From a checkpoint of a small mixture-of-experts model trained on Wikipedia.
Experts: 128 experts in each of 11 layers, 64 ReLU neurons an expert, 8 picks a token, a softmax router.
Training: a variant of Adam for the experts, 428M tokens.
Below are experts of layer 6 (counted from 0) of a mixture-of-experts language model. Rows are named router (the router's row for the expert), up (a neuron's input weights, with its number) and show model dimensions 0-255. Each number is 50 + 10 x the weight over its row's rms, rounded and kept within 0 to 99.
After each expert's rows: a language model's description of what the expert responds to. This comes from a sample of Wikipedia text that the model never trained on.

# expert 2
router:36 50 43 52 46 65 38 53 67 53 38 57 55 62 71 58 53 39 40 51 54 65 49 49 55 55 58 48 60 61 58 38 60 77 63 50 60 44 32 63 33 44 53 40 30 39 51 54 29 54 63 48 54 64 51 57 58 52 59 34 38 43 49 58 46 52 56 35 46 41 56 65 58 53 58 54 55 29 41 50 52 63 27 46 54 30 28 57 52 48 55 57 50 80 33 61 45 46 33 49 61 50 37 51 31 44 63 62 46 50 38 51 44 57 60 58 40 37 38 44 62 52 47 54 48 55 43 51 69 65 42 63 58 57 51 38 57 29 33 55 46 61 65 27 55 58 39 64 61 47 55 55 42 52 53 56 60 65 51 51 51 45 60 53 44 50 53 56 62 58 54 48 42 61 54 55 54 53 79 41 42 43 41 50 51 42 65 66 51 53 63 50 44 57 52 38 51 55 55 45 44 46 53 38 24 49 55 48 69 47 41 38 52 41 52 54 56 64 50 65 77 62 48 56 48 39 42 38 49 50 56 40 42 47 43 51 52 40 52 54 46 44 50 59 49 45 61 66 67 56 42 34 54 37 45 53
up0:33 49 30 54 53 64 46 56 37 41 45 52 51 46 43 40 53 52 46 38 42 55 43 40 58 55 48 48 49 50 52 51 47 55 47 66 57 40 51 34 40 52 32 49 55 45 52 57 63 53 55 61 51 40 36 74 42 43 61 63 42 38 60 42 46 40 45 48 56 43 67 43 46 34 39 47 41 65 64 54 40 56 57 54 54 44 37 54 50 59 45 38 52 66 47 42 45 21 43 57 56 64 47 44 50 55 53 28 52 39 47 21 51 63 55 35 52 37 59 41 39 31 47 50 60 69 50 48 63 44 54 55 52 51 41 56 72 47 46 54 52 48 46 43 61 56 52 37 56 66 38 44 55 47 39 66 58 73 46 40 47 49 51 54 44 61 35 60 40 59 71 43 51 33 44 43 29 54 54 57 36 43 34 63 58 61 46 48 70 50 40 52 51 47 49 53 42 24 45 45 37 45 45 52 56 42 56 40 52 41 35 44 37 41 35 63 61 57 78 42 54 49 55 47 65 53 47 46 49 31 58 65 47 53 53 55 69 38 39 50 59 40 41 40 49 47 39 58 45 50 82 53 49 60 46 68
Description: Mid-word pieces of romanized Japanese and other East Asian names and titles, such as Tak-ats-uki, Kag-osh-ima, Hats-uk-oi.

# expert 5
router:53 60 63 46 44 48 46 48 62 72 54 54 49 55 72 50 54 51 69 49 49 45 47 46 62 49 60 63 37 59 53 68 59 40 22 54 51 52 47 43 45 33 74 31 56 47 53 53 62 51 59 48 52 45 58 59 30 50 42 59 41 49 35 41 55 48 38 40 45 52 47 49 45 49 41 34 59 40 64 43 47 60 41 61 37 67 54 67 37 42 51 48 60 51 60 46 61 62 29 57 49 45 51 75 41 65 70 52 55 49 60 54 54 58 63 60 73 87 69 32 58 42 59 65 60 44 45 64 54 61 43 46 67 43 51 30 47 54 24 56 47 58 32 39 59 48 51 67 44 30 53 47 42 44 40 42 53 49 52 62 47 52 57 57 57 65 48 78 38 44 43 49 47 53 56 58 43 53 60 61 39 60 54 44 47 62 63 57 41 53 43 62 38 32 55 66 41 46 51 58 45 58 39 55 51 53 62 56 48 54 61 61 52 62 42 53 43 65 60 53 52 52 41 43 56 51 50 48 47 60 42 56 47 40 46 41 44 75 43 36 50 53 54 45 60 41 46 51 59 54 50 62 56 60 47 45
up0:54 59 55 37 53 54 50 69 64 33 42 29 39 43 60 50 63 69 57 44 55 57 38 56 42 67 48 70 59 50 55 52 65 55 29 36 40 42 49 24 44 61 51 48 71 52 55 54 58 38 67 46 38 53 66 52 38 52 50 64 49 56 39 41 52 24 56 19 68 59 44 52 46 44 50 39 64 43 56 47 39 43 34 57 36 49 38 51 47 45 62 49 50 58 44 47 58 47 47 56 35 44 40 55 50 59 62 41 59 32 37 48 37 66 49 60 53 59 55 45 48 42 34 54 50 47 46 60 56 53 62 36 51 52 57 42 45 49 40 41 53 59 48 37 68 38 46 53 57 42 53 62 45 38 34 50 43 47 38 50 26 49 63 62 51 46 30 68 42 38 57 46 39 66 38 56 59 59 42 44 38 64 55 45 50 53 45 52 54 52 60 60 40 40 43 30 34 52 41 58 55 42 45 50 54 45 46 47 51 45 74 65 36 55 31 63 56 50 58 37 55 66 62 43 43 57 52 54 41 56 42 53 61 40 54 63 42 51 53 42 43 49 50 59 62 35 68 34 43 40 56 61 55 55 48 39
Description: Inner pieces of personal, place and band names, and first names like James, Charles, Tony, such as An-th-ony, Mer-th-yr, I-CA-O.

# expert 35
router:48 56 51 67 40 63 46 56 55 55 40 62 58 56 45 47 51 55 62 52 57 36 57 30 57 58 51 46 70 57 64 51 26 49 54 52 48 58 32 43 34 51 61 54 49 55 57 50 55 33 34 46 49 31 36 61 41 48 39 62 47 42 49 39 47 55 69 48 41 57 62 64 46 45 55 42 44 45 73 52 50 38 54 43 65 50 75 38 48 47 62 42 38 57 66 39 44 45 39 45 41 45 70 43 46 50 45 35 49 42 37 42 45 34 44 52 64 43 57 54 64 35 58 43 62 45 39 38 40 26 58 55 37 53 51 50 40 67 67 28 52 49 78 55 46 37 54 63 50 51 65 25 44 43 40 55 48 49 50 34 50 46 42 62 46 62 58 49 36 59 52 55 46 49 58 54 45 41 50 36 54 59 70 59 53 56 64 64 44 42 62 45 61 62 55 36 44 67 43 68 45 53 44 68 51 49 56 43 60 52 55 49 51 45 33 53 38 43 45 45 48 54 42 56 53 47 22 50 41 53 51 39 52 69 44 39 47 66 50 48 71 43 56 61 34 61 36 54 47 52 53 61 42 64 49 40
up0:46 49 41 50 44 61 48 43 40 55 46 60 52 65 46 42 54 47 48 40 50 46 46 37 45 41 49 22 51 56 44 55 37 57 57 47 51 28 39 38 23 40 50 63 51 39 59 56 61 52 56 30 42 44 51 48 48 54 57 72 55 57 43 56 63 46 53 49 46 40 46 59 27 37 51 38 65 43 44 49 65 55 44 53 54 69 55 53 51 60 44 52 50 62 45 50 45 28 31 51 49 60 52 45 38 57 47 42 54 29 39 40 67 36 51 48 53 43 50 61 57 34 63 58 49 43 31 43 51 38 35 49 31 36 45 37 45 56 67 47 76 33 77 39 53 32 50 58 59 45 55 60 50 42 34 38 50 50 47 60 38 56 57 45 60 61 66 35 52 44 52 48 38 49 63 57 43 54 54 40 43 59 61 69 62 58 57 54 43 53 58 30 56 45 47 56 53 44 48 54 35 48 43 50 44 40 55 61 68 37 38 43 38 46 40 44 52 49 44 50 58 49 68 65 45 51 43 41 36 39 45 32 62 71 70 58 75 56 47 62 55 38 49 56 49 70 47 58 62 54 45 64 37 52 56 57
Description: First words of country and place names, such as South Korea, North Macedonia, New York, San, plus pieces of foreign names in sports tables.

# expert 4
router:42 60 66 48 44 52 58 50 64 27 36 51 42 19 42 59 50 70 38 47 53 28 68 43 51 53 66 17 54 47 72 43 47 24 38 51 55 66 54 57 59 66 41 65 59 40 41 40 53 52 59 54 53 43 49 47 48 35 57 54 59 67 50 43 53 53 61 49 59 46 39 54 59 49 57 57 57 65 62 62 40 51 49 53 53 65 56 45 55 58 63 36 62 22 56 67 41 59 55 41 46 49 57 47 44 54 49 67 60 43 49 65 27 42 65 38 30 53 44 52 58 53 54 56 61 63 59 69 46 57 53 40 47 55 53 62 47 43 55 60 59 18 63 39 57 34 55 48 59 46 59 58 46 41 46 56 45 42 48 45 46 45 56 49 45 49 52 46 40 60 38 50 43 54 55 62 44 54 43 60 35 51 56 51 45 41 41 58 64 54 41 47 51 58 58 63 58 50 51 32 60 26 45 53 56 51 49 33 50 46 53 53 31 37 45 66 48 50 50 40 56 42 53 49 53 60 51 60 54 65 56 39 53 43 47 61 38 65 59 36 42 26 47 50 63 45 46 56 37 46 48 55 55 47 40 43
up0:41 60 52 49 43 43 55 52 39 44 39 43 49 37 39 48 58 53 49 48 40 47 66 66 41 50 45 50 39 59 50 73 55 43 68 52 36 61 56 41 49 37 45 47 52 74 47 43 57 37 44 55 36 24 59 88 63 49 57 55 45 42 48 40 46 42 55 64 46 48 48 46 43 50 52 51 57 51 48 52 50 48 50 50 39 63 54 72 38 66 54 48 56 43 52 57 43 41 58 51 50 50 72 44 53 64 47 58 47 46 58 70 43 60 47 50 39 19 53 30 63 41 59 38 47 53 65 61 42 50 55 45 47 46 33 48 70 50 43 47 50 30 53 35 63 40 46 65 59 50 48 53 41 48 35 59 54 43 49 52 48 45 42 74 47 43 73 63 32 64 51 51 52 39 61 37 52 53 57 36 44 49 31 47 66 54 44 54 44 66 55 69 51 47 39 70 57 48 38 54 47 55 28 49 50 71 30 45 59 65 70 41 48 63 55 61 61 40 55 47 52 45 39 47 41 33 48 60 48 48 52 49 68 54 44 53 44 43 56 40 44 53 56 42 45 47 38 37 38 35 57 45 67 57 50 51
Description: Prepositions and linking words opening a noun phrase in running prose, such as from, to, including, such as, between.

# expert 57
router:41 51 63 39 47 44 43 57 50 44 39 40 39 37 57 49 62 49 69 36 48 57 73 42 63 72 55 29 57 45 37 52 53 21 65 61 45 49 64 50 46 47 41 57 59 46 28 56 49 49 53 54 46 48 59 53 69 34 47 38 48 39 59 75 33 38 43 46 68 45 52 38 56 61 50 46 53 61 67 60 48 60 47 57 33 63 45 48 59 48 51 50 60 34 61 48 50 56 58 64 47 56 47 58 48 54 43 63 53 40 55 54 37 53 55 50 42 45 45 45 39 59 64 42 32 49 58 41 33 51 37 67 46 53 41 60 63 55 37 63 50 43 49 50 58 42 52 54 52 50 52 42 46 55 49 49 38 50 37 56 58 64 37 38 53 48 49 41 45 53 29 58 36 37 46 50 59 54 46 54 35 53 55 38 45 61 44 45 46 68 50 45 57 47 59 35 65 54 39 42 53 48 41 59 52 41 51 41 51 56 65 49 47 38 79 59 49 48 50 45 54 37 39 26 50 40 54 49 50 75 51 24 29 62 57 37 46 35 50 46 48 71 48 68 74 52 42 71 48 49 55 43 54 63 41 58
up0:28 46 79 41 45 57 68 64 46 52 48 51 49 60 45 59 50 51 42 58 49 69 50 36 79 56 54 52 49 56 45 56 65 53 50 56 55 59 56 50 56 54 61 44 53 39 60 54 65 56 66 41 44 38 43 50 53 50 34 42 54 43 39 51 28 43 57 44 60 51 61 56 55 52 63 52 63 43 60 53 43 56 39 48 48 59 51 56 56 53 53 37 58 39 55 65 41 78 51 55 40 21 33 50 36 60 51 52 58 54 46 44 43 59 42 51 50 39 74 40 38 74 57 56 50 56 46 56 57 65 27 59 51 47 52 47 54 62 43 64 58 62 58 60 49 54 55 72 59 55 53 35 37 41 56 46 66 44 50 58 59 45 46 41 45 67 42 49 37 61 53 63 38 31 49 45 51 54 34 51 45 67 56 37 44 48 61 57 45 49 27 44 47 45 31 51 41 49 25 62 45 49 59 61 53 48 49 47 71 49 78 66 26 46 41 52 48 47 40 38 61 30 53 43 45 40 46 45 61 57 48 55 42 60 34 56 39 47 47 62 43 46 60 54 56 56 44 62 58 40 43 53 54 48 51 51
Description: And, in, to, with in prose, especially and joining two named people, plus clause openers like During, However, After.

# expert 49
router:66 54 35 31 47 40 55 38 38 53 64 61 38 53 42 80 44 46 48 50 52 62 45 67 50 61 55 45 42 64 45 51 49 67 46 48 48 39 34 52 48 45 60 42 35 44 46 62 45 45 54 66 70 52 54 38 34 63 62 53 41 51 40 48 48 43 52 40 44 58 54 50 46 69 42 38 56 48 41 44 47 38 61 59 54 40 42 69 63 48 63 43 62 47 48 61 58 48 44 69 53 34 64 56 60 44 55 46 39 58 49 58 57 44 39 44 55 59 62 42 49 33 48 47 64 48 58 34 67 51 52 56 49 43 53 57 61 53 53 49 43 58 32 52 52 66 45 74 53 49 49 50 51 42 51 64 57 51 54 62 55 50 71 59 46 47 59 49 49 53 41 73 71 47 41 44 55 55 49 42 62 44 55 50 31 42 56 38 68 67 62 37 52 42 64 51 65 59 38 65 54 35 56 48 48 46 42 52 41 51 32 50 57 40 57 38 47 48 60 69 59 32 32 54 42 32 58 44 49 45 47 67 30 40 34 51 60 67 48 43 57 59 52 46 50 23 56 47 54 46 38 49 59 76 58 33
up0:72 44 47 54 47 43 56 43 47 54 57 59 37 47 43 62 50 41 30 50 57 62 43 45 43 61 66 55 52 63 54 52 55 48 42 39 65 61 50 36 58 39 53 41 63 47 47 43 53 64 62 56 62 50 57 49 47 55 62 66 45 52 45 55 55 41 36 45 45 51 65 33 56 46 51 44 49 52 43 42 53 50 59 54 58 65 67 49 46 69 68 59 37 38 41 61 49 46 56 54 63 57 58 50 46 60 49 56 48 62 75 45 36 40 43 36 63 61 73 49 32 33 62 52 58 55 61 33 45 50 54 43 44 35 46 42 44 28 33 57 47 52 31 53 30 58 49 51 30 49 66 43 40 40 67 46 45 37 68 45 50 55 39 44 44 69 46 38 40 45 43 52 59 60 48 34 61 51 40 48 52 51 49 57 59 55 52 42 34 62 56 66 58 41 66 50 57 50 50 44 42 56 46 39 50 37 29 46 46 45 44 51 74 42 61 45 34 39 42 64 56 51 50 50 63 51 67 66 18 65 34 49 54 53 50 37 41 48 54 57 45 57 69 57 42 42 49 35 38 70 40 44 49 31 50 49
Description: First word pieces of personal names, mostly surnames after a first name, such as Mc, Kir, Sa, O, in cast and member lists.